{"d_shared_expert": 0, "activation": "squared_relu", "router_score": "sigmoid", "normalize_top_k": true, "routed_scale": 1.0, "balance_loss": 0.0101, "init_std_router": 0.00891, "norm": "rmsnorm", "tie_embeddings": true, "grad_clip": 1.0, "batch_tokens": [32768, 65536, 98304], "seq_len": 256, "train_tokens": 307400000}
Below are experts of layer 6 (counted from 0) of a mixture-of-experts language model. Rows are named router (the router's row for the expert) and show model dimensions 0-127. Each number is 128 + 24 x the weight over its row's rms, rounded and kept within 0 to 255.
Before each expert's rows: "mostly gets" lists some tokens that are sent to it at least half of the time. This comes from a sample of Wikipedia text that the model never trained on.

# expert 47
mostly gets: " Total", " Turnout", " Pts", "According", " Species", "www"
router [112 119 142 132 132  95 127 139 152 145 139 105 100 152 139 191 139 165 102 139 158 130 123 136  93 102 163 137 140 132 154 123 162  94 134 123  77 161  93 106 140 125 142  87 102 116 136 154 106 121 136 107 117 117 133 123 122 118 175 126 132 136  90 155 158 128 107 151 165 178 118 125  89 106 121 136  98  66 154 140  98 110 126  93 121 153 145  99 143 101  79 156 128 132 167 131 164 148 139 127 145 108 170 149  98 127 140 115 121 122  99 151 148 117 142  90 129 118 123 175 130 119 100 108 113 161 171 101]

# expert 95
mostly gets: " C", " S", " L", " T", " P", " D"
router [106  92 106 139  80  85  74  95 121 157 136 134 148 100 110 134 125  95  91 160 168 160 175 155 121 129 138 123 145 124 147  72 133 147 117  98 116 145 122 100 142 174 135 144 138 131 112  96 166  95 129 106 107 134 135 100 149 136 161 144 119 156  94 150 145 154 111 112  94 134 130 147 109 139 154 125  78 121 161 153  83 139 120 120 162 136  98 152 120 134 132 147 126 114 113 128 146 144 136 162 130 156 172 141 136 141 123  80 122 137  96 174 110  94 114 127 124 119 118 114  95 141 145 100  80 142 132 112]

# expert 35
mostly gets: "é", "ü", "í", "ö", "ú", "è"
router [155  96 112 169  97  51 111 105 116 125 129 137 126  98 116  95 130 139 119 125 157 171 109 116 177 128 126 129 157 164 162  84 159 129 143  85 142 168  95 124 145 156 101 121 106 158 112 101 145  88 126 110 131 112 162 119 106 137 114 171 148 158 150 127 169 170 139 140  96 142 115 144 115 129 112 136 140  94  99 185  96 122 137 151 118 159 130 140 131 101  88 115 122 141 138 125 151 157 100  96 157 139  84 119 144  85 139 120 144 136 102 136  94 109 119 128 142 132 150 134 120 107 120 137 148 153 139 137]

# expert 58
mostly gets: "7", "8", "6", "5", "4"
router [123 129 127 154 136  92 123 136 138 159 139 107 123 132 143 163 133 118 114 158 145 156 145 152 119 141 171 115 139 146 155 123 169  96 119  93  99 151 116 159 154 126 142  91  96 118 135 133 146 114 131 154 128 128 113 117 148 163 151 121 111 167  98 157 138 170 144 145 139 193 112 138  83 104 118 112  89 131 129 123 106  82 125  95 117 158 130 120 121 100  67 126 144 117 150 146 128 149 102 114 151  77 160 140 128 137 152 131 110 123  77 167 139  75  91  77 105 102 122 155 145 113 139 143 109 126 141  88]

# expert 66
mostly gets: " May", " March", " September", " July", " first", " New"
router [137 110 146 158 140 124 106 130 133 116 147 101  90 120 135 162 137 150  92 129 156 190 105 128 151 118  90 125 155 152 137 117 122 100 125 100 160 136 131 169 124 132 184  97 111 108 150 101 151 107 116 139 131 108 149 119 116 122 123 159  89 129 103 176 157 127 118 125 130 117 152 128 138 133 100 127 110  88 142 129 101 129 145 131 190 126 124 125 139 109  93 141 135 129 135 155 166 162  67  95 144 120 190 176 121 111 167 128 133 130 100 129 156 122 100 100  96 117 129 132  67 118 155 152 102 149 114 136]

# expert 97
mostly gets: " near", " Votes", "ั", "aged", " Han", " Ken"
router [146 102 109 149 133 100 134 123 107 103 126  97 137 110 115 116 138 140 105 118 115 175 151 110  93 102 169  93 135 180 125 141 169 134 114 135 131 144 122 120 116 156 107 147  98 131 108 130 154  98  81  70 107 153 165 130 160 134 163  79 146 132 131 158 150 147 125 129  87 133 121 166 116 151 157 126 106 105  89 146 110 137 157 100 169 134 128 175  98 149 114 113 139 148 149 133 127 175 137 138 159 106 107 135 111 140 115 120 128 127 109 119  97  92 101 109 145  95 160 137  97 128 160 179  97 102 121 102]

# expert 81
mostly gets: " but", " also", " not", " then", " than", " later"
router [112 103 115 142 121  91 137 107 149 116 139 124  81  67 148 120 164 137 113 137 114 143 157 106  91 120 172 118 151 113 125  84 169 152 114 102  93 166 130 147 137 184 110 115 116 123 173 106 123  99 103  87 100 124 161 104 136 110 173 138  89 101 116 154 127 143 112 143 116 116 152 114 132 126 140 141 100 130 137 136  99 117 136 116 168 179 157 126 141 119 105 174 158 140 119 153 144 138 142  57 180 152 130  92 140 130 135 129 152 109 124 155 148 118 149 116 125 108 113 119 126 118 114 103  94 136 105 127]

# expert 53
mostly gets: " USA", " British", " American", " English", " MP", " German"
router [131 148 117 169 140 127 102 124 130 172 148  84  99 106 131 126 167  95  77 146 181 187 118 116 119 187 148 134 135 134 127  95 142 138 117  96 130 140 120 143 146 147 157 103 100 141 114 140 139 108 108 112 163 131 154  95 123 143 148 162 133 132 167 143 171  99 119 119 151 181 116 162 108 102 138 138 101 133 134 135 156 127  82 145 140 130 148 141  98 118 132 164 136 135 170 120 118 152 118 151 156 122 123 131 111  95 127 152  78 114 107 145 147  92 111 119 121 153  99 147 143 113 132 156 124 168 178 117]

# expert 6
mostly gets: " new", " other", " known", " former", " these", " same"
router [142 107 134 149 149 130 113 135 121 147 176 140 116 136 132 131 182 168 112 152 182 164 168 152 130 155 137 138 132 105 179 106 138 120 144 130 118 171 120 172 106 105 149 104 123 124 135 110 154  97 119  87 143 125 147 147 126 126 149  99 114 115 120 174 154 134  92 107 146 141 164 113 122  94 115 111 108 119 129 107 100 111  93 112 126 137 105 114 179 108  98 121 136 138 180 135 146 150  99 131 150 126 172 134 138 126 146 184 113 123 120 157 139  81 108 137 117 107 106 124  88 156 164 121 108 146 152  78]

# expert 38
mostly gets: " one", " two", " three", " four", " II", " men"
router [158 141 143 161 123 111  94 122 129 104 104  90 128  99 175 167 175 127 110 153 157 171 107 140 133 149 135 149 139 145 109 134 143 142 114 123 119 167 119 142 129 138 121 101  77 107 128 116 125 123 136 103 123 116 152 125 144 115 142 151 108 134 122 154 182 127  98 139 109 148 139 115 154 136 151 131  90  79 106 145 154 125  92  96 142 149  83 113 157 119 124 172 130 135 124 104 127 137  89 135 176 117 122 158  97  83 169 141 124 107  91 108 126 153 148 100  70 132 107 171 142  92 116 136  93 148 137 101]

# expert 108
mostly gets: "s", " games", " As", "As", " Championships", " members"
router [133 121 106 134 109 108 104  92 147 112 139 108 104 173 116 140 152 111 110 192 169 176 113 130 110  95 115 128 137 102 167 118 164 137  98 129 122 156  53 153 135 129 104 124 127  96 132 129 162  93 130 125 117 149 121 120 126 145 155 100 107 127  91 155 135 160 109  97  97 160  93 128 115 132 111 162 126 104 160 124 119 123 113  86 144 147 122  93 121 123 139 166 139 140  93 142 126 112 115  70 158 113 119 130  96 104 176 173 125 130 105 122 114 139 129  70 125  97 158 132 139 120 130 104 144 139 129 142]

# expert 122
mostly gets: " Los", " Com", " Director", "Com", " Cre", " contribut"
router [112 122 106 161 130 135  99 112 126 151 130 115 137  66 129  92 177 125 138  99 131 108 157 115 108 174 126 129 116 143 158 109 153 141 132 127 103 145  69 124  80 123 116 142  87 101 165 107 117 107 100  89  97 173 203 109 165 138 128 140 155  98 110 168 123 118 106 140 137 149 148 104  97 124 133 141 115  95 124 146 130 140 104 148 113 147  86 133 120 135 140 122 145 140 145 169 135 140 117 121 135 124 130 124 129 104 145 185  94 106  91 126 143 116 106 146 135 135  87 118 136 157 124 121 152 119 137  71]

# expert 30
mostly gets: " Genus", "3", "6", "7", "5", "8"
router [143 130 139 141 161  99  95 125 132 127 136 126 133  87 131 115 167 106 101 158 171 129 104 167 137 127 181 145 159 107 141 109 161  97 106  92 140 173 109 131 144 145 111  97  76  80 145  91 129 136 146 119  97 148 117 120 148 104 169 119 115 130 127 152 149 117 131 131 134 163 115 127  98 120 152  94 105 128 119 135  98  87 156 116 144 163 128  73  94  80  95 164 137 132 156 152 140 162 123 127 192  97 173 113  91 121 148 122 115 115  88 142 132 130 100 129 120 121 148 140 128 138 129 138 129 126 119 117]

# expert 23
mostly gets: " un", " under", " Jo", " anti", " #", " Un"
router [119 139 111 168 112 121 124 112 105 118 127  97 152 105 109 163 145 129  78 129 132 166 157 110 168 157 140 121 162 113 144  90 174 115 108 132 117 147 124 169 123 120 120  98  95 138 118 119 119  73 140 106  89 175 121 121 180 148 145 127 139 138 169 146 110 120 149 103 134 122  91 141  92 105 118 153 117 121 148 171 124 137 166  92 187 159 144 108 136 117 118 145 160 149 136 136 108 147 137 127 126 145 141  92 111 124 126 155 151 128  98 111 153 130  75 125  88 125 104 165  75  94 120 144 138 134 123 107]

# expert 40
mostly gets: " Le", " O", " Pa", " Al", " De", " Ra"
router [166 120 114 174 108 126 129  97 122 109 145 126 117  82 115 125 167 118  69 145 148 126 108 130 112 137 127 129 125 165 160 134 142 142  63 156  98 149  92 149 144 182 116 109 138  63 127  95 157 100 128 132 115 104 149 112 148 154 139 146 125 138 129 111 121 141  83 142 105 132 122 122 117 129  97 124 138  93  95 196 103 129 152 122 136 135  79 115 151 134 119 115 136 102 114 143 149 120 121 137 128 133 161  88 124  82 126 163 120 128  71 131 170 126 121 125 119 141 142 146  85 148 141 123 130 138 139  87]

# expert 102
mostly gets: "ji", " Pakistan", " Clade", "tsu", " Khan", "ō"
router [143 144 131 154 136 123 118  79 120 110 143  84 142  95 148 165 112 150  73 162 117 139 119 120  96 126 155 103 125 160 197 117 142  99 106 153 152 124 126 119 150 148 150  83 104 122 116 136 144 128 102 135 133 126  93 128 129 120 139  97 133 169 154 107 129 173  91 110 157 175 123  99 121 117 111 104 113 130 133 174 155  91 130 120 132 148  82 111 118  84  97 147 154  97 173 125 125 164 120  90 133 116  97 134 105 125 177 128 113 111  93 149 141 124  96 143 130 125 150 129  86 138 125 149 129 115 137  97]

# expert 124
mostly gets: " Clade", "org", "park", "8", "cal"
router [114 128  84 180 125 109 111 139 113 111 164  86 154 102 109 125 159 144 145 171 128 127 165 146  80 146 137  83 173 155 174 152 151 112 143 120 120 111 130 133 133 140 115 127 124 118 100 129 136  97  80 109 148 138 143 121 153 127 146 100 126 112 124 143 138 184 125 159 142 165  99 120  71 133 141 135 118 103 121 150 143  96 147 100 104 148  90 141 118 134 100 120 160 136 132 136 145 171 132  96 185 122 141 156  89  92 126 118 117 160  92 103 128 102  99 129 119  82 112 103 128 121 144 123 101 119 106 114]

# expert 13
mostly gets: " Ra", " Ben", " Dan", " Bri", " Min", "di"
router [123  98  98 145 124  96 117  95 139 130 122  76 117  78 142 124 156 136 144 107 116 121 160 115  75 127 106 145  98 163 131  98 156 103 127  96  99 162  97 183 116 141 122 113 139  69 126 127 106 114 100  63  84 149 145 114 156 117 136 108 137 130 115 133 115 107 139 152 125 138 125 113  94 115 126 114 113 116 154 178 135 118 109 131  88 152  92 106 145 124 146 131 153 125 177 102 146 152  94 107 143 104 136 125  91 130 137 170 132 121  79 137 126 126 108 149 129 121 125 105 130  65 141 129 153 120 117 128]

# expert 79
mostly gets: " and", " or", "),", " &", "\",", " including"
router [152 132 126 162 115  71 104 115 105 141 132  91 135  98 133 102 138 116 134 131 117 117 115 141 131 143 157 120 148 111 193  68 144 109 115 120  76 143 109 137 148 160  84 107  90  95 124 126 138 103  77 119 106 119 131 164 144 116 176 107 134 125 124 164 127 166 124 120 101 135 126 150 100 127 110 138 117 135 135 116 116 163 152 128 135 125 126 164 106 121 107 125 197 153 128 128 107 148 116 119 184 101 134  84  98 150 156 132 123  82 122 118 158 107 136 107 138 142  90 145  81 101 150 141 122 142 136 115]

# expert 16
mostly gets: "ford", " William", " Charles", " Henry", "kov", "ley"
router [124 158 168 140 158 107 128  94 122 143 127  75 123 130 164 136 115 136 106 139 157 149 138 139 156 145 176 106 122 108 159  96 143  96 100 118 179 145 125 168 149 132 136 101 102 165 124 130 117  87  97 141 141 163 137 100  99  90 131 116 102 121 118 113 129 143 138 108 156 158 117 129 127 129  90 147 111 106 124 137 139  77 127  92 171 150  99 181 152  90 114 154 150 134 123 133 130 153 143 100 166 124 150 129 127 153 171 119 137 109  96 136 140 130 114  98 101  98 145 141 103 157 134 188  91 149 148 135]

# expert 118
mostly gets: " he", " she", " John", " Charles", "\",", " Robert"
router [142 128 134 181 147  76 111  92 131  96 167  60 112  76 132 123 138 151 119 118 122 133 136 149 126 152 126 129 129 141 182 101 135 134 114 114 122 155 130 136 138 142 103  79 129 143 153 136 120 109 101 137 107 163 132 144 132 116 146 185 117 155 128 134  78 108 102 118 103 169 138 150 102 148 127 155 121  95 116 124 139 129  90 113 156 138  79 136 131 133 128 144 154 113 120 112 146 153 161  97 163 108 153 124 133 142 193 138 131 132 111 120 106 115 114  65 129 119  88 110 104 138 123 164 111 144 128  99]

# expert 61
mostly gets: " game", " office", " information", " film", " law", " house"
router [121 154 142 135  93 129 135 103 111 116 127  99 142 118 116 132 181  93  83 136 159 126 106 121 127 135 146 155 124 120 127 151 116 142 111 103 119 145 127 111 118 162 130  98 153 109 138 143 115 107 169 116 128 135 123 132 157 115 153 144 109 183 128 146 151 151 102 180 117 176 138 156 122 135 111 149 159 111 106 131 112 133 135 109 152 176 107  93 106 142 107 187 154 206 166 123 127 164 137 112 161 108 123 157 108 152 160 136 107  93  82 125 138 117 102  99 120 131 141 130  72 112 120 142 101 159 148 142]

# expert 88
mostly gets: " m", " ft", "pt", " km", " f", " Preced"
router [154 159 131 167 102 107 130 141 106 154  93 107 167 138 117 147 138  84 107 156 163 157  94 104 137 133 138 116 114 130 143 107 148 151 140 112 150 116 131 119 128 160 167 164  92  97 103 114 138  90 132 102 117 105 127 121 135 106 143 118 133 133 142 151 152 136 133 141 122 177 101 144 128 109 122 137 121  86 161 151  99  79 119  67 139 124 155 165 137 144 102 155 203 172 117 132 105 132 167 126 186 115 174 122 128 128 137 101 127 126  99 110 105  97 133 120 113  91 150 127 106 123 137 116  93 148 126 118]

# expert 44
mostly gets: ",", "),", "\",", " both", " between", " either"
router [133 114 145 171 142  86 117 123 137  98 151  84 123 116 100 119 149 101 129  87 148 151 125 101 122 157 133 112 158 137 146  82 180 160 114  85  89 158 107 148 125 148 126 123 125  89 162 128 137 127  99 108 106  93 114 172 144 130 153 175 119 145 116 173 125 118 102 117 119 169  97 142 120 110 133 129 117 110 169 131  81 112 143 148 173 133  93 127 123 126 140 117 125 158 120 121 134 137 143  94 151 123 127 103 115 136 156 138  85  98 111 122 127 124 139  73 143 145  87 160 101 111 111 134 100 180 118 104]

# expert 105
mostly gets: " /", "·", ":", " +", ");", " ENG"
router [132 134 133 162 121 126 119 103 117 126 146 118 143 128 133 155 144  81  92 152 153  98 106 144 134 137 185 110 143 122 112  97 181 134  99 105 139 152 102 126 129 141 108 136  89 114 164 132  76 106 119 136 119 168 131 136 151 115 173 149 158 129 102 175 137 140 123 111 103 129 136 135 143 140  91  99 148 103 130 199 119 114 146  85 168 180 141 116 122 144 118 156 123 134 148 117 120 136 122  73 159 132 145 107 133 168 102 159 129  95 108 156 176 127 145 129  89 127 112 146 100 110 134 158  98 118 130 132]

# expert 114
mostly gets: "-", " by", " Animali", " on", ":", " –"
router [140 140 119 196 103 120 134 111 144 114 155 133 135 114 113 173 143 122 111 163 127 155 110  96 134 129 162 124 121 138 139  98 184 119 133 119 134 184 115 129 104 141 140 126  86 135 132 128 116  94 111  99 109 167 126 136 184 130 151 164 145 122 148 174 108 141 153 109 119 118 129 162 106 129 125 135 135 140 163 174 121  94 120 118 196 170 140 133 124 130 115 170 157 116 148 144 101 127 122  90 128 134 155 127 115 118 103 138 155 111 110 124 151 124 123 130  91 137 108 176  88 108 152 125 156 170 136  78]

# expert 51
mostly gets: " George", "ka", "za", "ko", " Russian", "nie"
router [164 125 139 164 145 126 126 114  85  92 132  90 138 103 155 146 116 140  88 124 127 180 115 136 102 148 161 124 145 133 176 103 169 133 107  96 131 118 121 110 162 124 111  88 140 145 136 132 142 125 123 144 132 135 112 122 108 111 155 144 137 133 130 117 128 152 126 128 135 148 128 162 125 146 144 101 118 111 125 157 163 138 119 104 163 125 130  77 151  86 115 137 153 121 158 111 141 149 141  80 137 148  93 110  97 126 181 177 153 128  86 158 163 120 124 100 107 113 133 121  79  98 112 194 119 137 186 116]

# expert 4
mostly gets: "idae", "ini", "io", " Genus", "ola", "ala"
router [171 130 148 167 114 132 112 125  83 105 105 130 136 113 155 151 132 149 124 134 111 139  98  83 150 141 109 132 118 168 170 116 139 130 114 104 113 131  95 170 135 157 127  73 118 105 139 116 124 126 103 128 167 136 116 129 132 118 148  91 134 140 121 115 140 153 118 154 137 205 128 138 119 120  80 131  82  78 164 170 130 121  99  84 125 123 151 158 143 117 100 124 127 139 154  95 120 140 113 102 155 123 130  95 119 122 156 143 111 115  85 167 172  79 110 111  77 131 136 141 126 105 131 146 147 119 125 102]

# expert 52
mostly gets: " National", " International", " European", " Army", " Russian", " military"
router [133 153 106 174 114 126 140 114 113 128 156 119 114 112 134 116 138  93  96 172 159 113 106 123 141 106 139 134 110 146 143  95 124 155 113 120 158 123  84 161 149 140 156 103 101 158 135 135 102 110  90 160 154 111 117 145 152 127 165 158 108 137 141 153 147 140 126  98 146 172 123 130  98 107 107 146  99 121 139 125 114 117  99 104 119 159 113 119 113 127 124 142  98 124 138 119 109 143 133 132 197 115 171 143  96 125 202 170  97 139 100 151 136 118 155 122 151 122 144 146 119  99 115 151 139 179 178  74]

# expert 120
mostly gets: " \"", "\".", ".\"", " “", ").", " ["
router [113 134 146 140 140 117 130  90 138  98 122  82 107 143 181 126 162 110 105 125 111 138 108 133 142 150 173 134 153 166 120 106 139 159 129  87 133 146  82 122 106 163 145 137 119 107 107 124 154 114 134 116 112 164 106 123 136 145 160 148 113 100  86 135 130 165  95 119  95 171 122 127 112 140 130 120 108 127 105 174 140 109  85  97 175 133 134 156 153  98 106 132 144 146 136 146 124 125 106 124 185 132 113  81 153 137 152 141 113  91 110 144 138 107  92  89 122 100  90 125  97 104 150 127 135 140 118  64]

# expert 107
mostly gets: " are", " is", " also", " it", " was", " be"
router [120 137  73 164 100  83 128 139 123  90 124  78 131  67 120 174 143 137 110 144 153 123 183 109  86 142 127 120 115 139 156 130 128 169  96 142 125 128 130 123 104 161 134 135 157  91 157 129  90  72 100 122 149 165 162 104 113 128 126 100 103  96 123 144 149 149  99 150 138 154 154 158  78 131 120 149 131 128 118 149 123  99 109 111 143 174 119 137 114  92  81 138 127 151 121 142 158 129 143 101 170 113 135 108 114 129 122 121 125  85 113  99 109 130 124 120 136 111 103 118 119 150 121 121  82 129 116 118]

# expert 31
mostly gets: " a", " con", " mi", " no", " per", " me"
router [145 123 119 131 108 113 107 109 119 125 157 163 109 104 134 143 204 158 106 205 150 155 157 115 133 124 156 123 123 142 128 152 144 150 109 110 100 147 119 102 109 194 135 117 145 104 146 122 122 117  80 124 131 109 151 141 127 143 178  93  82 169 100 128 114 117 100 127  93 160 118 144 119 127 143 104 158  72 120 143  83 133 149 151 129 129 124 109 138  84 118 127 135 114 150 110 160 138  89 114 149 108 142 129 143 103 154 149 133 114 110 177 154 104 135 103 132 136 129 124 137 139 169 103 100 155 124 119]

# expert 80
mostly gets: "da", "ina", "ka", "ya", "sa", "za"
router [163 131 120 142 115 113 124 143  77 110 153  93 127  68 154 134 121 134 107 171 140 139 109 113 111 145 130  86 145 154 141 113 170  87 105 105 103 124 130 116 131 189 163  77 129 100 126 101 136 123 107 142 133 115 115 147 140 103 144  98 113 165 133 134 118 126 135 138 164 164  77 167 128 147 120  87 132 106 115 182 140 130 122 118 111 128 107 121 136 119 114 106 152 125 151  95 100 137 107  83 126 113 114 143 146 117 175 188 138 121  75 136 147 129 129 133  95 129 141 146 134  86 127 164 126 156 124 118]

# expert 94
mostly gets: " has", " had", " have", " made", " won", " used"
router [139 132  90 124 150  90 146 115  89 136 112  96  97 111 185 145 128 169  97 173 143 141 112 107 145 129 158 134 159 128 154 133 156 118 124 159 126 148  95 153  90 148 105 138 126  92 143 130 126 100  85 156 122 154 129 156  96 118 144 132 119 146 120 164 129 149 116 114 105 140 164 170  81  79  99 138 117 123 116 140 136 122  92 129 128 131 143 134 156 129  91 129 119 120 157 135 151 140 140 113 133 151 139 203 122 111 146 140 148 115  90 121 121 133  79 134  76 118 102 161 112 149 130 143  74 119 121 100]

# expert 7
mostly gets: "\".", " ==", ".\"", ").", "\n", "."
router [132 145 128 161 147 118 109 122 114 105 157  85 114 140 139 103 145 144 104 140 131 141 113 144 161 106 146 127 134 103 150  62 123 118 121 107 135 143 108 157 119 193 128 130 106 115 131  89 144 113 103 102 100 149 103 122 115 147 115 115  94 130 139 136 132 144 132 117 103 166 112 131  92 127 103 121 121 126  89 172 142  97  90  98 125 187 137 149 147  91 114 141 133 151 139 189 143 143 114 151 183 123 126 107 102 148 180 113 115 130 112 139 140 114  84 107 102 134 117 158 116 161 137 127 137 142 175  69]

# expert 82
mostly gets: " Pa", " f", " Ca", " Ra", " Ka", " Ta"
router [162 133 109 155 111  98 124  77 130 125 129 116 154  86 116 112 155 137  72 146 162 115 134 101 120 125 113 128 139 153 138 128 139 150  94 144  73 146 101 132 125 166 119 135 120 100 138 100 133 113 168 123  89  89 167 112 104 166 149 124  92 135 105 126 147 136 111 111  99 136  80 107 128 125 125 126 156 117 133 194  84 131 147  95 167 136 117 108 137 134 130 123 156 122 153 160 157 127 116 153 146 138 171  85  99 126 119 150 139 101  72 111 148 124 116 131 120 145 127 123  84 164 146 118 106 131 135  81]

# expert 14
mostly gets: " has", " would", " been", " will", " are", " could"
router [145 161  85 114  95 102 135 126 105 122 142 143 132  85 142 148 143 107 119 153 165 141  93 149 130 129 145 123 145 152 146 103 118 131  71 115 116 128 124 124 131 161 144 134 160 100 150 129 114  74 109 138 125 133 146 136 155 119 143 116 124 116  84 177 104 163 118 117 121 163 139 151 106  91 155 164 102 107 133 114 120  87 137  74 139 154 145 140 132  92  97 143 119 157 135 164 176 135 149  79 213 153 125 121 122 142 160 122 118 113 112 127 118 150 119  93 111 116 134 146 116 130 137 115  98 105 154  96]

# expert 22
mostly gets: " University", " United", " States", " City", " State", " Party"
router [125 151  89 160  96 109 148 113 111 111 134 119 114 121 118 101 186 155  62 173 177 123 113 158 129 131 109 138 109 150 146 121 107 131 116  94 111 134  99 160 143 145 121  83  98  80 122 140 139 120 125 142 159 145 171 146 111  96 157 130 131 129 117 153 123 121 114 104 116 154 129 159 110 142 134 141 112 114 101 142 153 116  94 100 146 168 114 119  94 141 123 142 122 169 120 118 132 140 110 128 126 130 152 147  85 108 171 112 119 118 101 188 122 142 105  86 124 123 141 133 103 101 136 170 100 129 186  93]

# expert 29
mostly gets: "ra", "las", "ro", "la", "rus", "ria"
router [175 146 122 149  93  93 127 138 123 104 127  80 120 151 130 136 148 120 124 170 127 201  93 152 122  93 178 137 148 114 157  96 163 137  81 139  90 127  75 108 140 142 124 109 123 127 138 113 116 129  97 140 143 155 104 138 109 130 143  98  88 139 101 127 115 127 124 130  82 142  88 193 152 103 103 106 114  94 136 159 129 125 118  99 119 123 107 100 148 121 121 119 147 138  98 138 129 125 118 108 156 116 109 107 134 137 158 161 114 130  82 120 119 112 139 104 124  94 160 156 134 124 176 113 155 161 147 131]

# expert 72
mostly gets: "tt", "ker", "hn", "nik", "č", "kh"
router [115 128 110 160 136 129 127  86 123 151 137 104 144 132 159 140  95 107  93 157 178 102 129 126 116 123 180 110 125 155 161  91 151 148  97 101 130 150 138 145 127 131 137 121 134 130 122 142 125  77 150 143 110 124  93 122 127 142 119 117 130 137 149 120 137 142 151 123 138 182  81 135 140 141 103 142 120  96 162 159 131  87 138 111 140 117 131 181 170 128 123 185 157 117 145 161 126 178 131 122 155 100 168 140 134 135 195 123 124 114 109 131 106  92 112 145 101 115 168 162 120 126 131 154  75 164 143 128]

# expert 101
mostly gets: " games", " members", "ations", "ers", "ments", " players"
router [120 104 106 150 107 114 103  77 141 132 101  95 103 150 138 138 156 138 123 172 168 167 107 169 100 111  94 119 138  90 149  95 163 154 111 118 107 145  67 160 146 123 113 101  96 101 121 126 149 106  99 115 103 148 144 140 146 136 164 127 136 129 125 135 130 157 116  92 130 152 116 146  82 103 121 133 101 126 143 121 159 112  89 121 151 183  93  97 105 142 121 173 144 123 135 141 139 170 139 109 133 115 104 147 110 117 164 146  88 105 127 123 124 149 122 102 116  63 141 147 112 129 139 141 135 163 129 160]

# expert 15
mostly gets: " Championships", "%", "})", " history", "\")", ")"
router [129 153 112 143 101 115 113 136 122 152 132  99 125 126 111 127 177 113  91 150 128 129  85 148 143 125 126 137 142 123 119 134 112 139 121  96 104 145 117 122 139 151 139 116  84  99 132 172 110 126 152 118 132 136 166 151 141 113 193 133 123 148 130 155 150 111 108 123 126 200 118 165  99 127 118 138 102 141 114 147 104 126  77 116 167 190 121 113  97 135 119 144 148 192 152 139 119 125  85 143 168 111 109 145 129 106 161 110  98 126  91 137 139 119 114  76 100 123 170 124 107 114 127 156 121 171 152 100]

# expert 39
mostly gets: " back", " town", " River", " house", " land", " end"
router [125 123 108 157  95  69 142 143 138  98 113 108 134  91 145 127 167 131  96 171 154 141 152 108 147 135 154 153 151 148 117 131 121 122 141 131 131 114 138 160  65 141 160 109 126 111 129  97 124  97 156 128 110 183 148 136 145 143 136 173 135 117 150 162 127 147  64  92 133 181 116 150 124 143  91 145 122  98 128 114 145 121 155 127 147 167 108 154 121 137 105 146 156 144 156 148 126 171 125 113 137  96 149 148 104 148 152 128  96  97 111 132 138 128 130 128 130 107 116 102  66 137 167 139 118 132 171 105]

# expert 59
mostly gets: " Pa", " Ra", " E", " con", " Ca", " La"
router [158 125 111 167  86 101 118 129 129  85 133 145 119 119 122 124 198 119  96 120 150 166  97 102 160  85 116 122 127 162 170 139 120 155 101 159 102 163 120 142 116 183 143 115 104  92 142  96 148 108 118 116 115 110 130 113 147 110 163 116 114 151 115 127  98 153 107 104 104 140 129 119  94  98 127 130 132  99 126 197 101 141 156 130 137 147  87 134 131  84 115 116 140  97 121 142 153 142  96 111 142 129 138 123 119 120 119 159 130 118  79 141 173  95 104 117 137 163 139 105  96 133 142 109 153 124 129  89]

# expert 99
mostly gets: " High", " ft", " Red", " Ad", " Big", " Jr"
router [130  99 106 149 127 115 115 112 159 118 130 119 101 102 161 100 153 106 111 138 143 114 117 123 126 102 114 135 137 135 131  91 148 156 118 114 127 141  93 109 137 153 179 145 129 139 130 123 159  90 117 122  81 157 138 117 141 168 172 125 174 172 134 173 109 132 154 147 138 109  90 162 131 137 108 141 128  62  91 121 144 132 108 119 141 140  97 132 157 120 114 164 172 103 120 170 145 146 110 143 136 151 168 157 139 168 146 123 116 141  82 142 107 107  82 108  86 153 123 103 101 122  83 159 127 105 128 108]

# expert 43
mostly gets: " New", " North", " English", " local", " First", " British"
router [162 119 114 145 113 145 104 133  85 125 152 145 144 117 120 148 152 150 120 126 193 125 149 118  96 163 126 111 167 136 117 139 141 130 108 108 129 159 142 149 139 160 124  91 124  96 121 111 141 119  95 134 139 118 140 132 106  98 151 152 137 163 117 172 133 128 120 134 137 139 133 136 117  80  87  97 117  84 169 116  83 130 129 118 149 161 107 114 122 101 107 168 144 113 188 143 120 105  72 115 162 133 167 148  97 143 117 124 116 112 108 133 122  77 140 128  98 125 120 140  56 166 155 142 146 155 142 111]

# expert 54
mostly gets: " George", " Paul", " John", " James", "ville", " William"
router [138 123 141 130 124 116 126  98  68 100 163  81 117 104 170 140 138 119 114 131 154 147 119 139 143 187 114 133 125 143 171  73 150 104 126 100 136 156 129 163 165 115 131 126 130 150 169 105  81 105 109 161 139 135 148 115  94  81 131 148 140 141 122 118  99 147 116 121 127 171 105 184 115 113 134 111 127 116 139 136 132  91  93 104 156 168 116 154 160 118 108 130 145 126 139 116 137 149 112 114 183 116 118 131 123 126 152 114 133 131  98 166 152 110 128 104 100 113 149 127 145  86 144 158 123 162 179 139]